From a checkpoint of a small mixture-of-experts model trained on Wikipedia: 13 layers, 682M tokens.
Below are experts of layer 8 (counted from 0) of a mixture-of-experts language model. Rows are named router (the router's row for the expert), gate (a neuron's input weights, with its number), up (a neuron's input weights, with its number), down (a neuron's output weights, with its number) and show model dimensions 0-127. Each number is 500 + 40 x the weight over its row's rms, rounded and kept within 0 to 999. Numbers have three digits each.
Before each expert's rows: a language model's description of what the expert responds to; "comes before" lists some tokens at least twice as common just after its tokens as in all text. This comes from a sample of Wikipedia text that the model never trained on. Tokens count by the router's weight.

# expert 5
What it handles: Digits in numbers. Individual digits inside years, scores, statistics and catalogue numbers, mostly in tables, such as 196 in 1962, 4 in 449.
comes before: " |", "6", "5", "8", "2", "3"
router:551420534540529462534495532474456476560438491487474537517491515534486543484558488427472464557471515517546447535514483466467494442515522448496477560493579463534494453553530489520521522435540434453499518450522569415464470449426517536535544422485525525456454486513409491528520476534523448453472576514483559472444472552491474533511468491419466580446511487488494560500494515508554502478450
gate0:542459511527485543440551479448534488455563573527521496563492506495527521478498484477463495506391444406545420454520522495556480439484505417514500534542470479523472489534476482575454467526471502553523523522557515540444521457444527442445503442492483486554542437541492513536553469495502497488468517528502467434479510490445391503482480531535449533491552530521498430460425507422528511498462
up0:452523533446530504461528459503495393510486473501463548395466467528492507515507492559455551473462451549478497496518547473488516458487614463516479520570508494410527483532469529488549507397496518481513539517438486478492491528423596532449470498504489502508502484500514450468509478486525451537493468528482561524507440492468464526440471513438445484545454425487519510538499598604518483510477
down0:571495511480528505454524530556541465462552473459531489519588497525583554447497504541489490532441585412499532453478496468514550547562478566504555542479453421507558450488524541484518510559415493485574502448568528503506454482515520519467488468466475456447515441428514521523468462467480541504493522501538549530550526531522427552511439500501508454512510519416470469490509458438501552452523
gate1:493479480529488441495447526484531503507432558440482539527499548522454440548532439523479483510489481496513500482492442514461435442484441450528427487487519440506487457414515557521466550508490532490457536547554452522442435491480529497516547517526479438502483539508465534456555455464529512461476486498492515521453566566483555514412504469546399501527415473482540579507417495563481421521489
up1:490478449462500524524539466504498498473515489462428481525462500522501509442474521500461512551478528489475461447486571544496566577597455472517411540492507468453484504513459497581439559546493491433448514493422510486486477460424517516475512520474502505577526477626492475533450456571532407492516582540486489533453547497513493545497492492547525526500470557509460595476500488528457550503501
down1:549453487512505427489511497496508479565464445477498563420516537429433522510510519503523531541527558530527495530498541513443487436509540433558445523524490495481485438478510531457556478451537522428518518527475538463544403507506515539497489571471465485488518462491550478530525442424490455470513482505456449510489504592501506473378460490520512596499445499500502576451541448529511420519509
gate2:507536463506553452527550553478409516532436500502468448598521502457548588512448465535557567437469428485507497502505487479524457438537478525578451490536526539506542510530483544461466485469524498494505461482447511536528465520486466553477507484432409490518476486511518455468507456524531494523427509537503466550544557563481417500476511448571545489453505545491472593441477514439466486526516
up2:516474535523500517527504467466504483383534474497529439479549451561491573469470522514465508413447487522506464538492453534520604498434537495466521553506485439543482514472513471467507521498482516566556492502425505512542449498482499567485511494466550548483548481520461495480478526514419421444420511469484550480500569590504527497524447465460600547476545449507460525498462500499519442565525
down2:502511490495586566523496523468484533531491484419532550569545451494591448511520469518497473499400472529511477516528483491508565505509483482537522520550567554485414502500479514493445495528502534464493491457494511497480467549511558467437515481530530503431515524488439406494481508429459588467549532549480511483513486403544524498524575487579519430479513461523446434579481473520481498504560
gate3:541391517480519511487521455524505462483576523522509522455458494507477491577591519486442464530571509476492511499452497471553489516469465564421571408557508557478502494533443499488498490509520499527516510485475451468519488482503511461547522514546534518487497406521499494492403517437541467494523431485518498417458493498481574502481444498467464493473516500469492550478513480424451372549559
up3:448473537567563550568504478541558493513449506494502523539521476569506443478426512488540473568571534511477559558416509518559522438513553422531513545561498514515530457498490531479501471453452382459471520498469497526563542522545500511549435511449505515498516535451541456476542522465481517489498547542481474513518482585502462433452471488492518557481515483500500450527510530482464530484382
down3:573547575556524533506507498492538464478485488561494534511473505525550403520495460482470538494467560481515496464499535567524530480556540512530546475511488495414503442497469506495395452469544550521469462436457514574536507603509455548486441468518444457567487528502536483498516549526522481436470557514541522473487479410476487514480506461558456478552497556526475509481518399464469558517464
gate4:550550509482510480534496503506515502496558533532517428489460515492470467485438490443499527435507465599464499535441596482401474531489406554442473458517517464457549544430495481518532414523425510488509514514487530536551492553529480474525547437555469501436528503500461512520532490528519454501494506500545536533434560531569476526490523504456512585518494578516489531538456484524590560503524
up4:524504547566504504439462497487496526499444524548469515554515426471446542526510507532533493552566546551540495424504456486501469481502531422504556539522540630384413480514541556448448428494533495543489516510503450472490488452484483420450495517469486489549537528509513523544501493536480512577483503506566499533606493520498521518510523473482495473470470447465445530469475484504427533453519
down4:528459514587561502532485504564512488494577496483508558506497518539506454475534460547568546492530553527456528480501548520549494533530545543502482566575511450504453471491494485506489495460446526535482448538452485483591512554503485533494492532526501495487528528513560612474473604443490397506461481554447499557435490429486571499448446501574554458463556508502481456493505488461499516460491
gate5:453494522479497492489513475557439479493513481498530505476553452425507525537459512428375540495482399553576517491479479485471527595538536484451479557496519491416474489534568495498490436460518530542388496508488462542407535514589486573522433500492481492521504507566475510491583396473481542484527482470503538464521492501498547481506508472512490501465491472513513555492510519461533529496525
up5:494522473528482517563521525555517555492498550523487497493589392492538488538475564420553499505412533479470442500507497457471535511518429443536506473430401503568543523499555432500483446561448530526500499495478500518479496434503472520557458440490487459494465521547472526503442459494502471498460463507463377509484530493517479500498530555485437553527504453473511477511478545440570572517480
down5:473461543497609508474511481469509495413555530501509494486518523519569510538486472520465472500548496487572429490485513507509512542441524488473446509527589475465538467510489507541564487473566456525534495475448533532396519495459504557521572511555470520470514514429589493517456499481512494506539530515522602556451434487454466513488539514538481504485430572479437518460475501410510536574528
gate6:565525540487452483460458509444535561583455506516497489507502490474496447499507575510540443575446544538555524501589498519466474492466440476468508489439473485512455496494563494438424433563443571465498449518503486560503446463519407496467469439490471456515451516509508433524453507447531491475460512441494503501473517513499449489546565439490482518470486470554496587457457482504554459572497
up6:464485518525533495496493431505567477490529539506523472492480518551463571548561498499477532465495445455531517444421515536570528555538482526518480476587527501458502511567407467560548480478510467511574556443507494458483503540525484539515447501460530441494515484508499473494536476462451520556453554466441477424495461571428496543534452489513507492516490522439515416587546439454565544460523
down6:453457502564466527489482579468552522528515537504516505437520507478500512485530529446464479553514498583437490421519531456489525498505524462503500532477507468448497434504484535548433445439460533453560495463461535495590411446494440543490453536491522459507479450482455513501496495482472525519513513483486478563422534435458551505603432555441471518516571553518441571477446510473483457513525
gate7:503557333504442552494477440518540464537455470472529501489454506516485437499477510475532468461492469549502447574463470537480474466474438388453496521578514489467518554490529450490519467540524507479481523495478448491551523531500423459516526446507555463549495513448505546558450524527470472461397543461478496478480529513522524479441489565533478524542529590523533504446500479482481502516478
up7:474442533448545460482508533496492567481525524520517549536511577515500533504478526478446474465571439555513576521514471489536555553470502602538499487563464444519464482529490503520507497495486507428485442456560471540568523566545522491525528467513520560443503556584553458505542464520526518546585478495497453470438473537439464428536490531450537482490493449447478502541555448459537507501424
down7:490377436534564515481529490490519493459504480587470501529483525518501436472501470546444492512504549516554550551516533479567462521463475443544456514492515450457510501471524506527487475564489456480503483411458540517507499459466458555467509556498519477473464509423543449424513456438457482515511504531538446471467578463524463519545512546583450547550502482413450431454514465465464461549505

# expert 7
What it handles: Punctuation and layout. Table pipes, line breaks, sentence-ending periods, list dashes and section heading markers in infoboxes, tables and lists.
comes before: "\n", "-", "|", " ", " The", ":"
router:469468461504506472590461598505443502484454439521500462501485500591539478524438522577568509567470430514504544525473481450483506478457488555486455505427537469486472502540518445486535559412540484467482487470483437560506512550509513553512498544471461516528464524450431544498496564486486488464537413524540472477529483476444493462462506581485472472534491475527455488464433546493516400512477
gate0:536582482486477551522517476543479559456511515514489497462482573486540539512433486506514455536468487510500469524384514563504451442530530507550510554488489465476478454501560447506422484448456475484439539519491502499529451501490447512588556454563520472531482505494551474436569482470470488499479506475450523467536435525432525483516612415459559481519502438549542447492557488510520486544451
up0:415490499426548492500522457437503538474530556484533558551541469472523466545515536539510532481522584467405458510495558552524520500448450497528533520488490543579443466507553481510450528522517501577559537503568459556527460600531539465529532504497530578478508463482482571479531521452427509525478555515549479482496456519489538497486474485406515529472533471409483504457538509469457523497466
down0:494561445486465510523489518583543513518508532467521456514397562503508498564466482452527496587472450527506556460489519393531439510526490455542491532482496502443464527499521491494501469459490499463503544552564478520517548498504441504551577529508528382498482485503580454434503474472513495503468436465504526503483491565502565479482532435550528544559544425542483431518478476552533438514512
gate1:564522518536510525503510478467509498511490450529542503542522543450481549452399558554500500542436525529602531561482476572530508566469467505460492536432530488517448508528595489518558471457483518470510424474416523606544496479530466538462547521519518525558466540523487487532533517448492526544501478562413532487565530443502532530502433459417458503552515466510522528503497460498518497508517
up1:425523501507493547571477513484554463550422455470482487460586563571477473474515480463494536434439541552464442507487470405488485459552547496548449486481493501508490467491504477483503487542456487526465464503514561437476538520506478486487489508473495491469505538518482459489509505450428561507508514452455603507492464491490420413509526579481554482502490400517518452476497539580418480552495
down1:481453518452482493395514455527486555483466504422433448494452472469494468470535456475463521505577486531517528488573510531509485496461440515450529503574544559490524515469440590482494436472446516457545517501534564440492506490469479514456486488554513470472515552541551435501439497474501534477564440477475526485504511470493463474547428561573481512511531470438508459475544389500570521476461
gate2:436492487497548451502495582481416475438540517494533518523568551524526521470545503467482513511488480485471479481436469461522462524430514508538499551466452440529484547493571457471528547495440459523488518594509477443524548473483518486526491495411438508557565530571503545452562513570488484528477548519501517559429480474533519540496532461497379493542557455438429484503466478489511475523540
up2:467494399550491518552528541539491532530461500464534509511508534385495462473515560461503478421502514477490483440496430504524534541525469464506498497533440487440541444431433464510482458538443488496510431520521434525518569510461487498507438437490475487527470472550541544568573496485532472453583461531516522514475578517440556449507526519468496470476575462501432474529504521473488477416474
down2:454487545482486516492530494514572490522559465456461515528439351531515556521519520472500429495527467533477513486563467472534507450479557540511497521495559537511566538531474460449430505467498514481476519532556528442541514488487554515487541560489437535500503447473458496471444490515485536488546538545541470505581457464513381513525440506509552525468443468526466498551431561589494480519492
gate3:491584559467576459449572499468475512557567570506522486526494520569551573529468447464516546500523450527494512476520547442523519469545521552531501557470505507500486511504479466499456538478447500488516509496474524531566536427497526493501521507501520476483520523494465380480506564506511511538580576498495541517478483510438504528440515477482380523459514598478502570570437486512552512496454
up3:528539510481487525520459531515595482525553450465545467451470522534550482455453511475545547531502537450505530479473556472404453453545472580545545491490544475462479545477465459499478454457579544527460548503528503534492568470542547520503485492501522462533469540447466497538522500425507476549557458516488425566488442426485467529486530531458426502480490571547514455593481443505562501461528
down3:558523478492460491485483530509551492521486522471479462479470512446465475451437533527535504447486452415487420539450468517503503461529524512474490529497530472579434562523482476523541495422512486575397515474486455530505557587490461543475470451434476465500538458504537545472589472547512561495492485449502431526538494490499474436520439537492529583451460432476497456469568558539491460461519
gate4:555462493444477463458491521485480506495478476498422517514469523467571428447508423446486461529532469455517405488453538545522475462461493535641488481465522496483465530501414494495501537466458497513508499465517468539490529492587536556532548568485520499471479463505481480495478560527492521486490451541545524444428502522465490546499461551440453501519513436532492543537486449565503372485506
up4:573567491392487522577515488504513493519439494500448471491500535548502471486488573607485548523509541551478516512425462488546482514480501490504482475562503514513460545511473453546505546482545473504468512538443557519450428525459546417456500552472539443617443480520508457455441480510516502497490437458453535532479499480517414509505509499567429484520566501440448473498519503496555482489504
down4:522505481554513429491539548513588532428513525440508472528512499458491420528490443438536479460485536441488524564461504561480526543514530501487553515529469515528554501577538558487561520542474475513477460489507494402475562497514482574461553452470528524505461496448506451462483605568531478529514489511509508477449536490529568535521468504497542500434490455497493554475507403439489476526591
gate5:475446475463502523527506514588505513535532549573477453449477552578517497568466514484513524458447491509458554582582499445476580461493462528521583462571468443463510518526522492557419534430533474502513537510498522475559476530522555582507427511469490428504509522520464564495515520486497532527468520503474463476524529508503541561480541513478425522531507455452458497500445492552501400473509
up5:536476539574462530452538552476477472438518534501530501505560463491511493508568438456457448492458520442542552481532504544535529522514577449443525499465486442551479560550452498559523511488500466470470542495483484519506487477490482475475503489523525575447530447544519430405519524567531432542532525531497493450542574491547532545516480454437504449506478461553492535544453462423516525500617
down5:494503454519453474525500528555523495480418505510497486496503490523524478495426504529482536483530532500520425491426451470543473548502511446521478556572485504423506481518489530477448532529480525459498449486493503478547439568480529420573518457408523440554465548469508521592530489481528512487494500494522499550464426549423538401519490483600560445455520444512517505417457478513493482435484
gate6:473555495555551499463461472593442528450525546507493480512531519561510567507537525471472593440514477533565532513526516472524383510496489540477489540493544496511509536553487547509527493468506534454504494561457447530542467477549494559522547457421529461546501446456475481430485477486444475511451539547476479531501491567528493502540483448556490550462581551411570535483445453463519515520470
up6:493499533531529463435547563470564510505521494402519501494584458471476502509486482480458496536467592497505476519471543604493466501387542533521525422533573497485505548499475481434472476523456480430574511523510427459553450521562487454493531531560486535535539497470506458498477518458488474429522474491506473466481469484473520535551517568503546541524599535529552525473546460507538524506451
down6:473507437582503555569495475542484521502572468430490484528561471496544461507515519543510563488508407488518468477540503496511461524536436473488452538505518496521524406505477510499540488438452499441519487461546429517523510518537532527489469514472440484455466505526493552507477490493486502439527418552502497573447526518505486564572530432532400482502471550490430496484477466447624517523555
gate7:511575519523496541505516451516475479548491410502530513472506502534518407554520512543482516509534412525568472521499512463539445502540493468510548476477488507529449537536449531501415528548540429489482486493415519464560504529502518496596545568436556511502513497548471440542470458406552460560450479515476524547411572494502449480498480488540544534536491447524501477465554516433482474481515
up7:526558512460531566411551509507443460502523463506493478440534486516537338498503509526494488581490542502514563542534439506449476579467554552489490521430495487508452540487501508499443500532563453460542533554469505506518500495534513482499539558502521505504503462512478568430451552453511501532555488498486463552468572490536530453469428549493526453579463488499483450503549529424503484491529
down7:502448515474445455520448514515480522498534441464438552553529467494512583510474557445488471465510471528515445446531482533563501481473526537550445519508495454544483526398483529488520500486535489522479518420559515462517501513530500442517508361579498504424487520494538562478547500502516482493466496394483475475537511435469568446486486434534498441508546532493415497578473510542497500495467

# expert 2
What it handles: Inflections and auxiliaries. Verb and plural endings plus auxiliaries after a subject, such as remains, lived, were, has, been, levels.
comes before: " of", " to", " in", "ed", " by", " and"
router:507492484489479467439498465456455497482524535491533460557523478455446462480516536464556542405500526477504523511532511543468447462444447536522425516501531474519540500518511471492506519478511521588427483481484501521512423476426532471392413436442545501483507466503527565515460488509539441443370547501461502520553489539469473477460424522479521516473491542504512496417476408528520473484501
gate0:444468521500476490487423465506517507481452573472469493448526529484483460515490496478535425427514495472496478403576479507493506460453470549520484573485561522541564491467541496521454544514497557490522525501506522508528484509495512487449521496516576513482458390601476479515457479467426520516552463436462509442504508446588492437509542531513450400549463474556471543467487469538535480564514
up0:560487524472516570472549494477527533542479445503469476515492445451453515541471453499496462540481564523558503471458448484528499553551586513490470477466474440495473451492483561440528517533437513553385551454541491532504446506530529515588492449540543434480470502520457524520585482506515511506489574537525444446483504530490454478527560512516455586472446447533459511585494518462455444504505
down0:493485483599560490481464428480438509457510520508520460503539525493554542468527525510507518489451577540444480480521553478467474597507479568502465464511543504488504504478480553461482546542505479581435535492444578562506425474498511512486528532578508470479573541508513460431474487481528557486471550465558472574472541509436519549493504490458499537577402525477496497453487444527438527490546
gate1:425480530453431531442454472425453562543524534474468499573482506559487524515459513499461617457528541472477523499474501473474508565530511448550460468535493455464490516493460433484517535478522502530452508480488484496546512548500548515442520472567456521471485435511506505522494556594463434388438530435509485483430446459549475539483472566458524516514460496517450476477512503431554502493521
up1:444520431473542546464513508525521460561553489513493492463555469472477544551474493399453510511497482443492473524465506482544507515448524558475500531583489507506470453579479451498518496481411558462521505469517483477455458525521480479553510472502549450523484630508478541463431544453504470459595412516472482485544517546432528528515504504533437560526506459510561452523517463520443460459537
down1:513571536425456577504482487532561468450469428514396487531466417552501403512419587454519513491558508529470502472526507480512539495527473519467487503524473460538527550502527548490508517480545477428485436473477496546552499535511467494497526468537565506515465462564487532563509470554490552456497391448459486516519453500517477453503462497493515442559438534517485539526537505413495492492526
gate2:505530533495427498529455481545472450499509544506569499537476489508493526468502487511479573465411508518501451540526538497510535450450517495549491439517466508552411459476524498513521441578487441464512511574533573562557448467494527512480502520449528451474535612564411547571456522502497445498488430541478511514445529474453446477490468492503506524567504547452511513520487558504410469533472
up2:510550486514504452523508487520438560501582472476502492542436493547630538425468517517523542494411513553477449498552477507465452523458486501528513476577501465506396491483490369489427447529517571489501483538524536515530533519516486505493536564443453549522529449583502547505462484516479474513513465442545452560541504499463536510530499484512541479512497507501463506448445541486497539542552
down2:572518542418516558527469554500494528485560492468467472572525526489499506474509508474504481495510530493519531512531524488572611473481498471457488570503493531534494529520549531506458456470483502519524549640504484449495437488464535494527514547457499532464477479550507539562506454491424519485473541487441440416529499549449593495488465508463492531512449454505557408497513471452399501534506
gate3:531437514429559531490527464506538557521569445583533450511469513522498514581523530521460546468528492541497588540539462493505469484441472473466468565520486555458437492540474483481549512573484542516448498533517521483523475477480499543413497506504487445469573488465433472469521584485445452453542457515451444513492488566461525513526509487452534508467511519428476499482460517554531500598415
up3:472494478480463521512566520551490494392454477431519471542547425545501516514486565453506511520512504495586503521524569457542543505513544433475508484524542536525440529543507487575460482526426447495517527500522558554513575478484555510553493476487510459474454557546476482526585515494514505518451517448471519440443526573524499431509609482495531533447446526505511499473565422525524489527527
down3:565436460531523511505453508505450542492448467577613478472456526449534484435636490560487502517539474521501536494464496508428474476455509480491546550495503516468556463541561458538546575506515501420436488481538580561484472543456491482471500513455509513571435459542514574521551443472519498494515437515517492538489514543463509461535516464534484500489466550531477438558488520478467530502505
gate4:546508459477514479554472489433483495474488540576555526489508545419461466435503541495535464509464453528448525468451516530487476535502522448498420553492579527449498505493553492496484523518538463543525510564511568445528473510484502500495530468461464502561474525440537589499503523569424465518425462539535473502495533520570534469422452555409470553546496468511481429478465567451512445505459
up4:465467527503530491543516462459569448418491464533526478428438465536445470476476522460486479566520455511441502451525525540482533524453501525518481556533466458567488537599516534581434472541545481474457536484481437545581446532502525513513460515433462481501477470480587485430482463447484476475467495458474547532567531514517521529466509473437474555527496451476498539593503502517447531440539
down4:579480482451519559503549532547530525405468453494532458519510548452458472509456477453557519454534531482521475458535460532508441514471550449445512538515503430442490467433493470578480495486540560512478476570539555524469500448458486583444525513500525521472514498462467492476511502586527448544506528477533474452473439572561441502495494512519526547530409524510434479542496496480484476597550
gate5:532506443554526493519423467522510521492491483530503441517511525484521370545484463448490461515464513541409539480515504457448506493469479485514539532485457538478526559430477493602568531466452403550518517546496528474459525482475481512483497488524592452471525479459487502533420509564539509543482507493505486451443553445499501492480452451511512574445548567532554517472514454509519447500414
up5:421505450503447444480480502470407511557511465468482513475481522457457483571523445564536502453573491507485500493518484479477562494432451536473511502554513456441560429505424521422537433504463469546478519414441458511463473542528527448436506446530447514516568492527513513489440499491495523541529514537467533526473455550531529469480443473516513487450486457519470431485565491537459585514447
down5:530432596523520600511495464497507571432560471455490475531503512544491495537547512427545437592471566512513486471490446491512469463502415484481473529497495482499435574502500501597463483530523530495560506481574525477521483494490533600541485516491538559475426476492459507480531477586499430501540523480586475498501489470507495542447468492480451500519473519487522513585479524468515506463558
gate6:533516516478478529537497472434448536524437504519444494528504490496498541540473523508552524605473445510556536527449533519522491441467466443517430520547590510510525465454531440580529503501481556504485521538488415462505471468526446504507553403537532478451509520553487521517463533479453449474542406481536443479529550538516522456467485535478469462452485509461611515520437467486570494484544
up6:485531536480549501467542491486494497514556531505517518560519425519458475447583530452523602496488535470501532507520522473497475499511569600484505438516514490464489441581501444458526427477492454499493552514532505474511551482573458470447509591500493455552495505517463500547449428437542407583537555504509491422526510446530461482496441474468554488497480514442537539528498504475518427466496
down6:474477456514489482440485520522499516479393517499533474513559427468454487489543502505455482440477492510538523471540556581505499492519565479524476495516518499458489480435456573517470473430484424502467403482531506562608475511424533502434494491487530494546461424524519553523509483509454476568524451483538529546501561498546541505454433504507539411539535454462465552570491460509544485502467
gate7:500523529479515515525526563498501518468476556472503550504591499468483494541517508539567490391486517589516511504518518554457385548422519606508513459485487492455469484488493461514533595520519492445413462468492545543572454533476474532479473521477503516506549478525448505502520488540455503490607517537471422569481512510523498481500479549467472527560480536512563486518483498504529470505407
up7:403503572490455450495562434474524534510565506484541460446448584507490526569566489500431557535494447515534504520549460497514493490518498481536487535483513569482536503522453456503556447461479513556478508498597501530454519517494522445474497534470477569488514513486493448473540501557504482467476499492496558513559579426516524553474447464542517368512474524549475529560512499505519429450505
down7:529479449448484407496512522478457442493477506519448493488562536525459472472401513524491552472496511491525489482394530510474446478456545480475493504546452442570496493551566474473487578490492529523494474465504532433568485411479458469542515461474528485508526561494477497517546467492493476445472491455461469543445531552467545493487437516532456413492495516446555521507514407412480574488548

# expert 11
What it handles: Prepositions and mid-word. The preposition of and others like for, by, with, against, plus middle pieces of words such as appre-c-iation, deb-ut.
comes before: " the", "|", " a", "ation", "ed", " his"
router:474483534542499567533472461455545503429546464453452454506508496446427526462456492511460504453498388589515438531489450474502475500405442471545471452501472486514514537488438512444446550510539559490542479575458463505525462470470561502475497504539505397505511496475564468401486498560493531458535547534465475466482473534506507520449450465456544538477473455523491517538433512493480505452517
gate0:455490474486506496491518495565531428474459525445489630453534421419488517491535462450513532550471502575521516511453401413433472482422495492552478471509423481526444477543478514489455488494518577433515533521456422531507502471495548501537489480434445492530547511500474470478521531575448500470443498475546506514462554562480475515535466489466467516453526487507528496512458483468427510478483
up0:492476507514513527495501580509547499479512515474499500520565453452448523433442434475497531495480506597486477484531520502531450507462570515482467452456548465444478393492551488512565504494500492530488474505505428512554451462585524533504459437502429522513409507467432516532487531496437454504536480567463439483584518576499485498509520520514568464600473453487534493486492432434479514497519
down0:634511537436519439452516505578546504488521461505441494500483434435519422548466432443557578502508553541467501506460522412500539499535498463503502418539490511440420465531535530529549502523535523540457448493524502564550460496467519555453549491554525514492502543472498480525486490477468485441474559431466472496479530504550536515521492518486490511523504440528525468487464535426437517450525
gate1:526498416444513570512537487441552461471500525456494523509471528470481404547510551485479542520505415440525487544533515490528487517500449479430539498459571503505502501496461480445487564468525517545512547545457508530549441477549535515540519504513514503512478491543539456555494481473563433428485497466509406522476554416436480551494448568523470461501435518555529415483520592505456473495519
up1:495557539493516463455498524510472463523491500551464487445542554474534538470538389526542492453456475556427523476489458480474555529516542522466507512505520502463529488517498472480424526465433551503557409434553470550471518468479512501456488502519478494472529530459505529551570524530459475454513469441564499576460453469484528537549457418517422501417549510537486513464491441470555464594532
down1:544461500532550535544532444501467472546474536438530470492528479493497442523552555432495456482555518584508438478458487444450550541516451548510574408469560448481559519391564498500498514544552513550545522526489509405486464435535568555545535503502525475519518552476513522472546503477534550494463487499476485451557513531520521465449525524480530500589470466471523489522502439477463507443492
gate2:479449471548526478490473446509419541496575451509499473506573496482502536487538552468417497511420426554461451575574490482508468512468500460541479492526536497453494454470442458402449516559464559531524551473534580501570468515470539520479504493525575549528465477550550506466483538524462497495508474492468443477548499485533513459459536516462581515514519466504452552424460472508534449457545
up2:486460561430562596512458425511494479528529498486552497453477490570532456542526479486443449462469560487498467517454500515419558525498439446563522419498494491394567491511510544516563532476503541454517539508514442521475496546510549483551518390528443465480477478482453519453507556477494456547514475456510472496526582473491481427479489449505481497466556471515555490522529486505506463438532
down2:442512510428475496466534543407461457558488503495491479501495564528490457521521411500529481546527548490594546512497496561479527537432517450437489563520533449503565498503455454506458535472444518468478498473505484538421516517464496541452535534452472470519529511449524526531457457498546449437461493508499504477535527577552462502488451542428416592461498562465530457487534467557456457496461
gate3:559491540573464574581397478490445474523461509479532456461487441487555513478444463459466468511469528486548512507478485562519473480470416430493441447492531547468555576533482492533419526490471436532499537525517512524533502419471511490459461500511504516536464488494551481390537524495538432590474466477465501515552506576483491493499479443549507475529442507552555501506507474514555496468509
up3:497530477404528510522501525473455522566548530534450481466470396450518515584489517525516532468525492496508472497502533479475485441500477537527521501512434455505445532573504439410467420487545563461540508509502504535465464542560509519503501498510417494450491515513557502513551549456521547450481485510529524522550541511544535568452450530395462579514516525457503518429506581556526547513515
down3:503419516517415560563449453479500546551503473506519541463504523506515557524491487518528497511493566493484548526500463465481495523498400538444474494445485572410490498530526526526469548505524512537501536520418466433467519535549603515481484573506520458574519501492475527475500521564502532551475543468507475481487464473460560386432558512529473457426541489532501520546459514523500482449563
gate4:438483539571440490505519516497521525555479479497506482480424516547505449541430406534471456577499497424558480569448507502507438531497463523468480518497488503558442532529470440509521497518529463519500516569502490456559466514486484504472503489451547547522481536603563530485439529575539535529467453565520524502424515426453524553516515442436482525515487494599523480522450469455483531467509
up4:488461566459494468500560520462489440582529516422471491503515533464451518518490530446499546557446493512440446511447553506474453512526554472485502491535481488536494502500484536506458534565464437529527512493465532534561572529549544436554526483429468504525458443531513556499523545481563461512491456443483539526547536558504578464431533588525538513574547457543550465515450476548461451533540
down4:538478413552533463529473532499495547497500530536493484463412477531498503554499458531450478484538614456497578528517483501498554520528511447515408497535523430524461478536506523561493511496509524586518494567501547534566468465495493571470460577518451490587461487489549599521516529474513492557424506558544471452491405534524452507524530457461505493561484505457502500488481484471515472507536
gate5:500468453504459471460477456479586469461549505477543505517440511493467566517475462508453464528498464585515503445514504511492499515603420451504447442508475475473483541520382516499522498488529552533509458524522541569571539433516542455473470500455528480497514540556537470434469536527549401502492526452502522475469500510468406479465491473515502450469431481522534447548557579512535520522474
up5:546500445501547521450511512509436493538504474475512525494512526487434455507501503590485462491531580479560479491457487540465479461541560549450458480496497505518445510566547456531511502521475459535486510470544487498514530518489453557518509481432576589543453487414452531465592452502446499514538425528522498449546464545503492455520514447447515491528495533412480529531471483537465453625554
down5:418469486474531497506506556456501516551535558516500505484456538478529476562519504481467488505528508471461509516455492482426568465451503505447511517500540540431551517483438491528494551441552539483533561538442478494498506465494527472489549526553436522463506496576547537490481496490565467478505615470539510524494491478421532415497528523574545547460455550507495575560490462469493615501415
gate6:505478485544474447488593462442557468449445446499477448517479464561446504476441538526513556550549484519498468605507477536529505472460529488512435510534480549497508492398529482507526523477546574379542461468446533496507506449494509486544512495519499525501534568478474467532527476539541527548472481492521538445479547547533505459442447582476553513479521572563444479520501540538494461556498
up6:526443500464533460528529486480498506473511425487517433536526494606458442488493525462468561505531494535519531534586387513535540507533502484574492497532488499434495543484503445489480464530502454449570446491483543530539482529548502473497444510568446480544526579431518503424573474530500455516498466493458503495525519397515520466521502507493409551490458518465426497500488443524507473420526
down6:573478451569521541429466494497509537500428526504461511491497501508518507529540494510479560455505476463515521502550573496411528450506489466535536443485462457506512495549486491452445459458434476477523442482478498590584502470504431488584500502390535503528561528474469515525548511452546417490493403491515547451469464474514459592458506529480453482565554527499460518520541468487497464475486
gate7:501456482553488460537403476541539571526470451501500449506443568503544440520497426532574515549476438538470503439509517528486552470392549470522510476587518460529496456458551517489525478485579492546436470519493508545552567476455579546471486559468576466479480511487508527472479484515506434503479471498522426494447479520522475530485431506469515494534451510513519500502486483442505573577526
up7:463497513468583442458434495588500548533558371495575538473460567467496459496516459527500506530523501470508571466469517521493528514448494461466497391499503453495464482503475434477436513502581506499420498536523518500502489500471539472436497496568573571508456523506542484516549496564485506509534438515470525518526514527543530482505479488490495548503547453538546515461494428541518451572567
down7:546516518538451493532536536559544454525468570502452558505471560543513519569485564555536541525472484493451531512472489550454510572553424491479454494509430453567468432453502550522516499541470551435422458476435521482564520503502518529490436492462514452484579517531463504442511527476496498453443472494519471462517517458500539550510457548442503501523488423460530514563435483563529468434461